Experts of a small language model.
Size: 11 layers, width 320, vocabulary 2048, 134M parameters.
Experts: 48 experts in each of 11 layers, 2 picks a token, a sigmoid router.
Training: a variant of Adam for the experts, 622M tokens, 4744 steps.
Below are experts of layer 5 (counted from 0) of a mixture-of-experts language model. Rows are named router (the router's row for the expert) and show model dimensions 0-159. Each number is 128 + 24 x the weight over its row's rms, rounded and kept within 0 to 255. Numbers have three digits each.
After each expert's rows: "mostly gets" lists some tokens that are sent to it at least half of the time. This comes from a sample of Wikipedia text that the model never trained on.

# expert 31
router:117102122116122183105140111151119121136121140128139164087185135161098113120106160156141124103139149076100068148134108141151090132145101105139126102118111126156122134113107117159156123138130103133171121118136131146114125166125092142131084112133128149132107113175109147147131188108121148122138155133130119097121113112154139132143122108162118138089106168106150119153097151086091159157131178145149118139120159120110115127153100154118117129122108152164108166112133076158158148075105110
mostly gets: "ai", "ō", "iya", "ā", "ji", "ı"

# expert 8
router:125118109125115159125135075133170125147089115101119165119141153161112103118151168157146140123147157122138102147135084116155109112132118098165133093118142101143151099121128123150136141104136120159189110122102128143118127123120121118102139107150185120161100091092101157111101099068118135131112151124158151108130094088146183105125107151137143122142116160150156140211122144094068142167147138151126141145137114127109136150129099166106112113135122167151110110081144064155126142124094125
mostly gets: " 19", " (19", " 18", "–20", "–1", " inter"

# expert 22
router:122080125103122190136131093163127149138128118118146188126135148166084126120161146168135126097129143106126074152146085133137080131119110130103115129097133141153099101131105117139139161092129147135171115110151131153121120107143152169140095115157145124147127075097126146128115113070114129123132155131144115108126097128136141125144074129103155116117084144137139117178104114126114124157137150150140119127141119148133116153127103159086110147139149133153114151083140064154149123101109097
mostly gets: "port", "point", " season", " team", " record", " member"

# expert 15
router:138112083093150138144111122186178123157090165116129134125180135154122146122117146141153102138144160097111070118122106138154086138148129102143124122129124095147138116108140140157160104078121096136176142107109122160079122130126084148152129129116127114128135120110099164131092144100124153136124147136156152129114114083120156162139088132125122113117114172145148097200136138111074137149150150144133101151117142107116165161127131127114112119105134158144117135096110098143141117103099132
mostly gets: " con", "for", "app", " Con", "vol", "or"

# expert 3
router:134102107113137134121131096142160122153106138129121159146157132156112132127169108156105141166147151078116087152152076121161101104127087127149133142116142100148131124090125124185145148095127113129199114120107134135089134112105124159154115098145160135151122127117126124143098135089130128147118137135127142117158111113154164147102125117084136127084114163107151102224086145110096189138146133154147105162143125158115129135153117132105106112138143122137103162148120084130132124134115111
mostly gets: " de", ").", " d", ".", " Sch", "0.0"

# expert 7
router:145107068086122173151117148124153124118085119102134144108166152153104114110176154172149102108157164124112065125129112139147104104119156117122146098153122126166120090132117123172137128093147139134144146117157122176103150183132135156126128129117163118138120114093133132110110127117143133126130141130137133090173078100164167132141098122135125085115140169144152077213100111117065167126152150131137091101147154141153148143101071178135100144115109135140114144106110112129173109118105141
mostly gets: " first", " fa", " second", " new", " her", " former"

# expert 46
router:149108111114121151093092111153174155168105094129111160130168121140072124119146158156125102123140134148109051141120082136130134130127095115163128121084152126144109141124123121146139127121143136139163104108161147128104157114092091158127117128129111125113094114106112143111128060095107140148138169132134154127123118104130149163109091122107146142119117141122145131167102119122110171134142128166135142105130130140086159115105078163108116138139147158124133144091124071166121118086131129
mostly gets: "e", " comp", " Te", "te", " Comp", "ee"

# expert 0
router:157068102131103158136110110136119107136095145124120132132122139185084111100133135176159091104153147106136057153149080138167126126153118139128133100125137137119140102125121132170142128089133136119138113135124112162115134121137100143141110133138146087122107114118096139135132141131119117135134150121145160106132102105156157142123118131139147122102101187131143091147118155146069132162153126141164134124121124141110131150132131152114121132128135173123112154084129072142114147088142105
mostly gets: "ad", "low", "ef"

# expert 10
router:120075109123110183151104136154161165113094113132121190121146097129103150120174143189157118104126174079098070144142098137140094127126138132132133098165144134145143100124134119156125113107113131178145127115169130169125139123124154156133153127176152112122092113108132160114121101074132137144111151113117163128123094114126171165135137094130142104113126139114143074227099128111101137143141158146134119127091135161135119162124116137118125133132110133133085140113142102153118146134101137
mostly gets: " from", " sp", " st", " ex", " tr", " St"

# expert 35
router:148085075112127170154117110169133146123117145112161156088158119157101143114165167143113100105132151112120054163122101121173116092121138120143137103139113098153134100156100103140165111119150129112153136134099111153080126142122097133149117142167161142125089130084123136119116094109125168140129150135137158116144110105136163162119124115100142112119122127127148140155104120114125117159131128114144144145125126122121170164139094163115110132127106170102104166075126073159109126107125144
mostly gets: " life", " back", " home", " live", " left", " death"

# expert 41
router:162122087135130161137121107164128161148114121124099147113137120163108129114110156173125103106152140113094108130116088155131125137115123096103137100126133140138126109150162106195121160104138146126165133122143142168118138063084108148129097122158130118133117106135122137148100123088121138146113144124126166092135089105129128136115113122137135108107112104142158114213102134122095145148141128150138118123151161130163130144128096156094122115163125131128120146103143076138134130096111143
mostly gets: "The", " the", " its", " of", " their", " The"

# expert 13
router:141120087114122158117124121171139124165078139142107169138152132125105130114149126160146124139162153129115064150124099131150118131146116129135100154104090156120150115114127106172134134085146123123142107124149128164122150140120099138134133136168157153117106113150140144130125141093121129127120146133135136127091067104128145156135093143102116127092129165128153099132096120114082118148165135123093118123118116127124143163115132168100099113119124146164120131090130082194129111096130134
mostly gets: "ger", " France", " Henry", "ia", "ium", " George"

# expert 36
router:152097099113105178103112098169144145128095146127132163102153150169096121112174178180123101107148174123116078132108111121146086151134109117164132121114148118154154134114110107116141132100117128127158129111112115136137127130088110159148114128159166106145103093130134153118092140085109144146116144116131128122125128107123157133139169140137152106136105126139154064218105128116063171158160154166107118154124130150131121150144086180141136119120115148159135123079134110151155123106086120
mostly gets: " In", " in", "In", " Re", "Re", " Gu"

# expert 45
router:162100109112118126142110114156157157103134126118122164128164130143084138091123129149120126112118138108144051171129073103147125141138101117161125148120104118162131130123132123139133139107131133120152118071156123152109137168137116169124127117155137136154132124159117135162136121100136152151125151123128179123122095086147162135137123143090133103147131126111139098121111120091069152145122133117146153124105156127125151149129075180107114135107144141113122190093091086168128094086111119
mostly gets: " at", "mmer", " over", "ex", "±", " At"

# expert 6
router:149102111111111142107113095172120132122086149107117165116143145140104110117109147191131103121159154147131048170143077141124073137132112115167148107096134139148129117110145106138132107104142094127157135126146121165108131103094101120141096119128148126164095102096135131142110149090136131125101177114150176119116099097135168145123163134118133092125132189143173114174079111111075158110118166144127140141140112157137130165104108144113134119122140149137129137093135038161149121096117107
mostly gets: " (", " (18", "(", "\n", " ==", " (19"

# expert 39
router:151083097109100151122110144170160134146104144106127122115159156158106112124151142166124098120155193112153091154106088152125093145139106112121147107164128110145122104135127118181158124105100114140179131116122147159098116145115116140141122155116135118149116123094109153147118135056107140140127144162132135105128123133147138130149110150170148135127138153162159117216116137108106176157143150144149118138129154116112135144114107153110100118119117138132120132115137107173113126131119128
mostly gets: " or", " no", "•", " more", " mi", "Japanese"

# expert 40
router:146074100119113143128137123135117118128074128130122142128121151160073120096135182174131112126143175101134047152130083134145074156125128089104129136138126131158145104157137108157144123121134119138120128126161130150117120101129109156128124152153164109159116092125134167160129214105115129142128163130159145113114120108138141153105089133033144125104130132145137108171123114085058140125141129144145112127119143125138151150130115129108098114127088129150118162088117088154123114120120124
mostly gets: " |", "---|---|---|---|", "|---|---|"

# expert 43
router:142075117129123163105104123191150113137109126124118146128166140161084137109169133135115136123153141113131073136133125107135123153140073104132131132113121135154135100100127108180131131112120118125151146138107127193121157168123129151154100113127141136147142099151117158136119126073136123136123172159150168119134130114154180111142110134135132131096139158156160126143113141118074107143122153154130104149138173113120130183126123181118114134130125155149101134102120079161128134099125135
mostly gets: " John", " 2010", " World", " 2012", " York", " 2021"

# expert 33
router:165067105122125157099129081157145095134076118105138175135161154145110129114147150125113089105132153102121045160146103144133155132153115105117126128129135143106148145112106109182138116083139106122162117128130157172111143168119123136124124117121148154136121098102119159132113134091117145134134133127141143115114097135151182168116091163158152116117097134148129110167108126103078138147159145150111136138154175138120130150149095156122126138123136144134131150115141046166125117081122114
mostly gets: " 3", "3", " 4", "7", " 5", "8"

# expert 47
router:157066113129095153109137137120129124141097120119105145109145155137115137115139154177156129118164148100135055123130081117122119127110113117153130135145115133125132135116122120169145111108143127120210084090116134150124117173122106148153119108139154126154115124119116145141134138099103155153113124145131188118106091097175176158158151124120139141107128168133182117183137107124098135150151140157160145111107189129110125135145102168120118106141132105100107121093139113164142130123100116
mostly gets: " \"", "[", "“", "Š", "(", "Q"

# expert 32
router:109093136116120156102126130151131129118108114076149138130174104128098100139122138192132127103162168121114076110161074122148092140150126076138170114121121131143146117109112117169112100119120124130181110107128141151127160104114119146125100109165151110128112123092111142153087162062106147122121158140130154131134103124141180125117114142160147128144121133098147093171123123096090136134141129137146118122124133096076127157136122124107122147136118131151132149119138083181141114103112150
mostly gets: " commun", " organ", " critic", "ron", "un", "tin"

# expert 29
router:129097142121117147147118107129133139111131105119133153165147127129128126123109136169140104116136163104129045140097097138142106122125137094088152114163128135136136127108123121136135119083110151144136117132136130184126133125107111110153102127158161103149121101113132138135111109102107139110119154132097126132103111126182166153105145140190133102117113172144172099184094143087044109149142168159114118149141123150134158171141081170125093112131106112126101146128115122146152138101099140
mostly gets: "up", "be", "bu", " term", "mar", "unt"

# expert 17
router:155104094117117176125118096191175139123103136104135176108178141123104143130157142173135110113171155110133046119134087116162104146121113115155146121110152128144132139110116088146131117121148100101165134106118126163114132190094116149139117099148150113138125099097118162111114137093133130129110147102139186119129078105146159141157122147106122110120128165140141122163111111133108154170136147157139095114165145153116145150149123150098107167144107156117120137094136111138125125122109124
mostly gets: " No", " Lo", " lo", " W", " win", " North"

# expert 1
router:133102101112126186127103130162142120149140106126124162123163126164093110136152170191108109124137172132105096138161078121153102122140140107098125113073114125130140124096128120171161101111130105148151105126108121180114140102136134166126115122136160133137108112110120169150120105085094136138131142124145181121138115161130150124127126128129122113079094160112147094215116159097108158112117116155111103143126171119116151143167119139102130118127147101140122134070105113118105100125088129
mostly gets: " he", " pro", " it", " ch", " se", " di"

# expert 5
router:145077118144142167128118119160162134151097108113121183140123128137100112108161131165116097115139162113080075143113082142111120127102131085113176107162115069130122122110106120158120106105136114144147111129151151163115129179119104168098133125132148135154115104087108123141078122113113148134135128126138187108169121119165141156138136138152143101101151149116152082219115139102076135121153140159112127133105158138131149126135105146106114145129135147155090132091139098202136115097136119
mostly gets: "fin", " title", " complete", " change", " close", " score"

# expert 38
router:111091095113091163136109114152146118121095163135130130136153144164113115105161160170111100141167172088096055123117082103143110119112120101138150126117119120155159091134131104125148099120113122119143115117097134148115143135118110170132133121123152128149113101114097140128131122098156131155147152129163168117111123125167146143130097111155135143118085130124178114170117121126120097166149154152134097130142147132121180167116109160107156135134095168150119137083114098140133134096094099
mostly gets: " film", " work", " show", " album", " song", " music"

# expert 26
router:131106117114124173120128158149143124144117154141132154124157156158123135098141181153144110123131164115119050116128096148164121134114142120151128109118124135142138131122140125197121130088142147111168121124157118182129115138119131135119110119132142088156120125147147177142125176100131138125118126138147139128155121135158167131102126117138134161079139148133180097165097125067083167165176153152129103119110137139113133143133100158100104100124127119165124164110119085145148122074123104
mostly gets: "|---|---|", "J", " help", " Country"

# expert 42
router:167062100120129185140165110125148163112091119131119173107163118151091124120115196189123088139142156115101061153112091133137112148130121126124121105124146153137156119122119109151158141098114131121168098124128138149113135101090145131160120121151178177154108097125122136141115146081156144141120168142140177123132120098127151148129127160132140117115120146148147142150091147104091141151131167144128109105150146137103140154101114146125142106123153113145114125107129081152146128090113104
mostly gets: "ation", " University", " States", "ity", " City", " area"

# expert 18
router:122119088124123175128114111157154128182114117105115164120156128159074123114151143168127118137152155124114075133123104122126076149120121126123112154110106145125166110115124098184161147107111158136172106134142127153110115137141127159155097079137145128118118109127116150140143150115134142141137156138144139113106119120125161122150140120134133082111122177130148127154114144111104144143174153150137128081135164139138113135136131153103113120135161125123121137114133037163135124111142114
mostly gets: "ć", "ville", "č", "burg", " California", "š"

# expert 30
router:168077081123105155110115119151142109140109132098132186122175141123118129103156142171126124097175142119114090122140060114159105120117129127110095107119134166148140151095127135178137083116114132132127142132125181178100145128089116111118116119139136149144112094090139150129104104107110150154134166109149131106127117132159159147121121134113138132136130165150134095163108128119088122150148157163114127088122144141116130170109099157141135132138103130102122157092123101148124122097128134
mostly gets: " part", " two", " out", " one", " other", " all"

# expert 4
router:136104056122124149126123133117138117162133146137127164133155123151099123121150156170095112083142175116122041122131058134137106127115108116127137122172097132168132129109143143139152114116127163143167124125104121158103150173117095151135116113128139137144094111086136108130154149117103138124125136120161163139150111102141164137130123126148111085133131140129173124197125101107083159150169169136141158114155158127121134158138107194138110127126131169149107125122144134152152112100126130
mostly gets: " Ab", " Ba", " A", " P", " F", " S"

# expert 9
router:136070106139101141131113105172153120127112120111149171113161136169136114114141144170124135144159193100110063147115101115152118093161122128145134097108105126135149105132151124145147120098138105143119125127119138153096128151102127131124160109141137106143105087120092147140125123085149170144098148158134151106146115117132148154116115155141128103087106126129136131221110141110051178129126177150120092113123181142134136140156111172096144127132112145147092102138118095157130121110114115
mostly gets: ":", " –", " /", " =", "=", ");"

# expert 20
router:119076082117144149098150080119154142141092136126134091147142117131118125120116177150092129120163155136123088130139101121130104133136129091136136132135127145162114115139111115171134109128133112125182114120131113176101138127125103137132128112116141117162114103080148141128096099072140152143122114139141130106123087113135148120139108131137136069105132166126134092188102124143101153155144153160141136148129146130143142150116086187103126116107126133149125126107103077163127116099111119
mostly gets: " post", " un", "ty", " car", " war", "th"